Below are experts of layer 5 (counted from 0) of a mixture-of-experts language model. Rows are named router (the router's row for the expert), down (a neuron's output weights, with its number) and show model dimensions 0-39. Each number is 50 + 12 x the weight over its row's rms, rounded and kept within 0 to 99.
Before each expert's rows: a language model's description of what the expert responds to. This comes from a sample of Wikipedia text that the model never trained on.

# expert 40
What it handles: Line breaks closing table rows and the |---|---| divider lines under headers, also newlines after list items, headings and chart-table header rows.
router:49 52 46 40 59 16 38 68 55 50 46 44 55 28 55 30 52 30 42 64 62 41 70 60 28 51 43 38 67 40 34 54 42 31 38 48 45 17 52 56
down0:68 73 34 48 47 66 44 26 78 42 49 69 52 38 55 38 57 47 49 48 53 40 36 33 47 69 32 64 48 53 62 44 57 53 49 45 40 42 66 53
down1:29 40 63 54 52 44 68 51 45 51 34 51 38 37 28 62 53 49 40 64 45 66 45 51 41 46 57 31 40 38 51 61 69 28 44 49 57 42 31 41
down2:49 49 50 49 49 46 44 39 44 37 57 52 42 33 55 52 56 59 30 43 51 51 69 48 26 48 46 76 60 38 53 64 36 36 27 63 54 59 43 64
down3:59 52 61 34 57 54 50 66 46 46 36 61 27 56 41 56 42 45 65 43 39 58 71 47 51 69 53 40 46 76 66 33 70 52 46 52 47 55 51 46
down4:67 62 29 59 59 63 42 29 34 32 37 77 65 64 61 61 46 45 70 46 54 51 31 70 31 58 49 59 45 57 53 42 54 32 60 67 62 58 50 55
down5:39 42 66 20 65 54 59 44 50 58 48 62 58 53 36 52 75 57 50 37 30 49 63 36 22 34 44 43 43 56 49 61 42 54 43 60 46 70 49 55
down6:59 48 39 74 44 29 56 35 43 30 53 37 46 54 74 31 53 50 49 42 46 62 76 35 32 66 46 44 39 46 47 61 43 42 44 30 50 62 57 43
down7:42 40 53 26 49 80 48 46 41 58 27 63 63 62 40 53 48 47 38 49 47 46 66 63 56 52 44 32 43 61 63 25 43 25 48 53 55 53 53 44
down8:55 64 57 58 59 67 50 59 48 50 41 61 69 48 55 53 58 46 64 33 65 58 50 54 41 51 63 60 75 67 47 59 55 37 43 69 49 30 52 60
down9:44 47 43 84 24 60 46 31 61 31 50 54 61 41 32 57 77 42 48 65 81 51 49 60 46 46 51 59 52 46 47 44 52 57 45 36 46 36 40 40
down10:56 69 72 46 41 56 60 59 57 65 38 80 50 48 51 42 37 45 64 67 41 69 50 59 53 53 48 48 46 38 55 39 63 40 39 56 46 33 38 62
down11:40 57 36 76 37 64 38 30 65 38 57 19 52 49 67 33 65 52 49 51 60 35 52 45 52 58 53 60 63 56 41 61 64 42 48 36 37 40 54 57
down12:39 44 59 77 47 45 64 37 52 39 42 45 45 36 60 44 64 66 38 40 63 64 50 33 51 51 54 48 49 35 50 33 60 45 45 39 31 57 42 49
down13:39 55 62 78 57 46 40 59 30 35 70 43 34 56 66 37 65 55 59 44 60 47 59 57 52 30 44 78 54 43 49 76 51 73 31 40 40 56 49 67
down14:62 47 38 44 53 45 49 53 54 61 49 57 37 70 58 74 24 45 67 51 32 43 51 46 51 51 58 32 40 65 56 60 34 51 39 59 87 46 44 43
down15:44 56 50 21 79 65 48 46 60 54 33 76 74 62 29 69 40 43 57 40 28 50 51 56 65 36 44 34 39 55 49 55 46 76 54 43 64 56 58 44
down16:78 34 54 49 67 25 52 53 55 73 50 59 48 36 55 47 29 60 38 51 47 45 45 54 32 36 58 46 47 16 37 41 38 30 40 55 50 22 47 34
down17:58 61 48 67 44 55 38 58 61 20 46 47 59 26 57 23 64 60 38 35 63 57 63 52 61 57 53 59 64 50 62 49 67 43 45 41 37 49 61 65
down18:36 62 53 66 31 54 34 69 44 35 52 48 32 15 57 39 43 31 34 36 42 42 52 59 67 58 32 58 41 48 44 64 69 55 31 58 62 51 42 49
down19:69 59 19 08 53 50 64 36 46 32 40 52 57 54 64 35 48 43 49 59 33 52 60 70 57 43 55 73 46 21 44 40 13 38 66 65 46 55 45 33
down20:67 49 55 38 38 39 28 52 64 26 38 38 66 43 50 34 61 56 47 54 51 43 68 40 46 43 65 71 81 43 66 69 59 61 51 46 39 68 49 53
down21:50 59 66 49 60 65 70 58 64 72 66 58 69 72 53 58 37 63 54 41 36 60 40 63 65 42 53 27 40 55 40 33 54 61 69 61 51 53 39 51
down22:56 57 47 23 31 35 40 63 49 60 68 65 38 38 47 61 19 32 42 81 50 50 24 44 51 47 53 57 66 59 44 58 57 62 52 41 50 48 45 56
down23:52 69 50 64 36 57 37 41 54 54 45 69 40 60 73 35 47 26 52 37 40 46 73 47 49 59 46 77 43 66 58 45 52 65 29 43 34 57 54 62
down24:39 50 60 51 48 38 53 29 64 51 55 35 30 73 55 47 53 44 46 50 43 30 51 37 48 53 50 48 54 64 51 74 37 47 43 47 35 54 40 48
down25:42 51 40 59 46 49 53 42 50 47 43 48 51 28 65 55 57 26 56 48 50 26 36 39 55 59 60 58 52 52 71 54 31 42 46 40 60 65 51 61
down26:79 44 50 60 39 44 61 52 48 38 42 34 69 40 65 40 61 29 50 42 44 38 66 32 63 67 63 49 57 50 54 50 50 46 48 48 52 42 47 51
down27:37 46 34 35 34 43 60 48 53 50 45 44 46 33 38 42 36 47 36 63 35 69 42 37 38 55 59 72 55 52 48 61 47 49 43 47 41 74 37 53
down28:61 56 52 77 50 57 57 45 25 50 62 62 67 43 60 39 61 61 74 49 43 45 44 40 43 49 55 67 49 25 30 50 32 42 38 75 76 50 20 47
down29:42 74 48 62 50 56 47 52 60 39 52 37 46 23 54 43 65 44 49 38 63 50 58 47 40 58 62 66 71 25 63 72 71 52 53 35 40 43 50 64
down30:39 56 40 69 42 46 31 58 53 35 63 43 18 30 72 69 34 46 43 59 56 40 51 41 61 62 56 74 77 53 41 72 52 62 46 46 61 49 39 74
down31:39 61 44 26 64 50 53 49 39 46 62 56 40 63 43 30 56 45 69 67 59 45 47 59 53 49 57 51 56 61 37 46 62 88 43 41 34 47 48 36
down32:59 46 64 26 52 62 43 48 55 44 49 34 60 53 34 35 42 40 74 65 65 45 27 68 34 57 60 39 44 53 44 47 31 38 42 42 39 50 47 59
down33:61 51 49 67 43 52 46 63 22 43 32 40 59 47 60 34 52 45 57 65 59 56 46 54 47 71 47 68 54 45 44 42 39 38 52 54 63 30 53 40
down34:53 48 51 50 59 53 46 66 58 64 61 54 33 54 43 61 31 41 58 44 38 30 50 45 68 23 60 45 40 62 21 56 47 64 44 48 34 55 64 43
down35:67 66 40 45 51 42 37 53 59 43 40 65 56 18 52 48 45 72 55 55 56 81 39 68 66 54 48 48 53 58 67 75 59 45 58 44 70 54 54 54
down36:53 56 38 38 48 55 46 64 54 51 62 37 38 69 32 73 29 32 69 55 31 41 43 47 58 44 52 31 35 58 45 63 48 56 48 48 47 75 30 42
down37:52 38 49 73 57 32 61 35 57 48 39 55 32 50 67 73 53 71 52 37 52 42 71 26 37 51 68 54 47 52 42 46 58 19 46 49 65 58 48 39
down38:41 50 48 76 66 52 53 38 53 60 42 71 58 55 36 70 64 53 44 36 62 28 38 16 61 41 65 64 48 50 65 43 26 61 58 68 56 40 57 59
down39:66 58 50 83 50 41 61 45 46 64 50 55 49 57 74 46 33 45 60 65 29 52 46 28 56 55 58 44 45 60 36 48 37 53 55 60 49 37 57 47
down40:72 27 45 55 41 63 56 45 78 50 47 48 47 54 44 38 28 37 33 64 48 32 33 51 54 51 57 67 54 59 67 49 42 45 39 60 47 31 51 72
down41:50 63 47 38 60 51 47 38 32 55 30 72 60 47 52 60 61 80 70 57 53 50 21 32 72 46 68 48 50 40 42 41 53 68 50 62 53 53 67 54
down42:49 59 43 55 47 40 47 37 58 65 77 54 53 48 22 61 65 23 59 45 47 50 54 47 44 57 44 54 61 53 52 52 49 58 54 47 51 44 47 49
down43:72 63 66 77 48 71 31 56 45 53 68 64 54 22 60 53 54 71 62 47 66 65 75 55 31 37 34 60 67 33 49 58 43 85 47 56 36 42 60 51
down44:48 33 49 45 37 44 61 30 60 38 54 43 57 37 36 44 39 48 31 69 49 37 30 42 51 61 19 46 57 42 54 61 32 54 35 50 63 50 60 28
down45:62 48 44 57 12 70 56 42 62 44 49 61 54 49 56 49 23 41 38 38 42 66 50 55 34 68 35 34 40 62 23 39 49 65 43 61 34 54 46 47
down46:44 46 34 34 65 44 62 38 41 53 62 49 56 47 39 62 53 34 46 52 58 54 50 73 47 56 43 52 46 58 54 62 38 50 46 53 62 56 55 74
down47:51 40 55 53 34 60 58 45 38 65 50 47 52 56 54 33 57 30 45 51 53 56 36 40 38 44 38 68 47 28 67 41 56 43 54 52 34 49 40 36
down48:55 45 64 54 40 53 53 65 39 57 38 53 33 54 57 43 36 66 33 49 39 57 34 65 58 50 48 46 51 69 53 38 48 44 58 37 49 83 46 18
down49:41 40 47 44 28 66 42 53 38 59 66 43 42 45 40 40 48 61 46 52 47 67 45 30 65 51 38 44 52 44 53 56 71 66 23 42 42 54 48 41
down50:48 57 59 66 32 62 75 59 28 45 71 63 49 47 41 53 39 33 38 61 36 55 37 42 57 56 44 45 26 64 36 42 39 70 67 62 38 56 52 57
down51:56 56 47 29 46 28 53 57 41 57 31 67 51 63 57 64 22 34 47 60 37 43 45 55 73 50 37 37 36 56 53 47 32 50 63 66 61 48 51 52
down52:69 59 38 68 50 53 63 74 62 45 41 64 51 60 60 57 62 61 59 60 41 57 40 45 35 31 54 50 45 46 49 47 56 47 33 39 45 53 43 50
down53:47 46 59 93 56 42 62 37 46 47 41 47 47 58 43 48 51 37 46 45 62 50 34 09 46 42 67 35 50 61 39 33 23 34 56 40 45 60 59 46
down54:37 31 60 70 50 47 64 44 53 61 42 54 48 72 57 60 38 55 47 39 61 66 39 36 59 49 48 44 38 50 43 42 46 61 49 48 46 55 61 41
down55:64 50 52 58 57 44 57 38 56 44 57 38 45 44 50 60 57 35 28 54 78 39 33 66 35 69 64 68 61 38 43 46 49 21 44 33 73 35 47 51
down56:63 47 44 60 44 35 63 56 52 65 60 64 36 52 38 51 31 32 32 52 41 67 42 42 70 66 57 46 40 49 60 42 55 53 47 39 63 43 37 62
down57:45 50 66 18 67 29 52 38 52 81 46 50 47 65 46 51 61 47 51 57 62 48 42 46 43 48 57 69 70 45 38 56 45 47 60 44 45 37 42 38
down58:35 25 48 22 55 46 30 44 45 39 32 45 52 50 46 33 64 57 38 58 43 66 66 41 56 62 69 49 51 50 55 56 66 70 50 41 36 56 54 61
down59:58 63 41 79 45 60 49 46 26 31 37 53 38 32 47 47 35 42 47 57 53 56 18 40 67 64 39 39 39 46 61 64 35 69 60 46 67 47 59 48
down60:51 52 59 17 59 61 28 70 51 70 66 60 50 29 19 60 50 40 41 58 60 50 54 45 65 32 33 53 41 47 65 61 44 36 54 52 46 41 54 66
down61:66 43 44 79 60 19 55 36 51 49 38 48 56 54 65 49 48 44 56 40 37 47 49 35 18 52 59 58 62 43 62 54 44 40 38 42 47 35 32 52
down62:66 54 55 81 51 43 45 37 30 44 45 40 41 48 72 57 45 53 56 52 60 25 48 46 51 62 54 44 65 36 36 34 26 36 40 55 71 37 53 38
down63:43 66 45 86 63 65 64 39 78 39 60 54 48 41 51 65 58 61 58 37 64 36 40 55 35 37 43 63 65 44 40 58 34 61 71 55 60 42 44 71
down64:50 41 56 84 43 52 60 43 50 33 49 55 42 58 49 30 43 75 49 46 73 52 41 26 40 46 64 71 76 29 46 52 65 69 46 48 52 55 71 52
down65:62 38 71 70 58 48 58 55 36 53 34 54 45 41 53 43 41 58 55 60 66 42 29 62 36 53 55 58 30 29 59 37 60 69 39 44 49 66 52 48
down66:41 69 59 68 55 59 54 49 71 59 75 25 38 60 53 59 58 63 69 49 41 20 38 59 59 33 68 47 76 51 44 48 40 58 48 62 60 45 40 75
down67:41 36 50 49 69 43 25 57 44 41 31 65 60 54 30 47 57 30 68 74 43 53 32 73 61 49 43 59 33 57 66 36 36 56 40 39 32 40 38 65
down68:48 38 34 40 42 45 61 44 44 40 56 48 54 60 22 48 43 73 51 43 44 42 78 43 49 38 86 53 69 64 62 36 54 38 36 73 59 78 49 50
down69:57 28 77 39 48 32 66 56 71 57 79 31 32 35 54 34 48 67 45 56 61 54 63 37 55 37 50 55 58 33 46 45 61 53 43 30 31 40 58 49
down70:42 48 56 16 58 43 55 58 76 57 67 55 33 58 41 73 53 69 26 42 42 56 73 65 41 38 43 48 62 55 41 48 48 67 61 47 50 56 37 52
down71:66 57 39 36 44 46 69 61 61 45 45 39 47 64 55 61 39 37 61 45 39 61 60 57 58 64 49 58 40 58 36 16 42 77 60 44 26 51 72 44
down72:28 62 60 57 47 50 39 50 31 56 86 24 52 21 48 42 53 59 56 73 62 40 33 35 45 55 49 62 48 18 37 64 34 70 54 65 40 43 41 50
down73:52 60 50 47 46 60 34 79 55 46 40 47 45 35 77 59 53 72 35 43 57 54 61 32 55 50 39 74 63 63 31 52 77 66 33 59 45 42 57 75
down74:35 49 44 45 50 42 53 48 57 50 57 41 50 49 42 38 39 44 53 58 42 38 31 38 53 62 46 41 44 61 52 49 60 69 62 41 48 40 52 72
down75:50 55 59 47 25 41 54 60 43 49 53 41 39 44 31 44 46 37 56 49 49 30 52 38 50 53 48 53 54 52 53 70 60 57 41 58 57 64 34 38
down76:47 63 71 49 57 48 66 44 60 57 51 54 42 54 62 63 46 51 50 40 42 73 72 48 36 55 47 50 56 66 33 66 68 74 64 56 53 63 56 76
down77:33 59 33 37 34 56 41 38 51 43 77 39 73 43 49 43 80 37 31 55 70 55 42 61 32 40 40 74 55 26 57 49 60 35 53 55 48 48 49 58
down78:50 54 41 67 35 41 63 72 51 38 76 51 14 68 22 50 54 30 36 40 44 35 48 55 55 47 51 44 42 60 48 52 46 44 37 63 61 30 42 71
down79:50 52 42 40 47 35 52 70 54 48 54 35 61 47 34 62 52 28 62 42 58 33 43 45 67 49 46 49 41 65 50 61 38 51 51 49 49 41 55 66
down80:55 41 47 80 67 56 47 35 32 66 40 52 67 55 40 65 35 57 60 55 34 42 57 60 57 49 50 37 52 65 37 26 48 45 42 54 63 38 44 52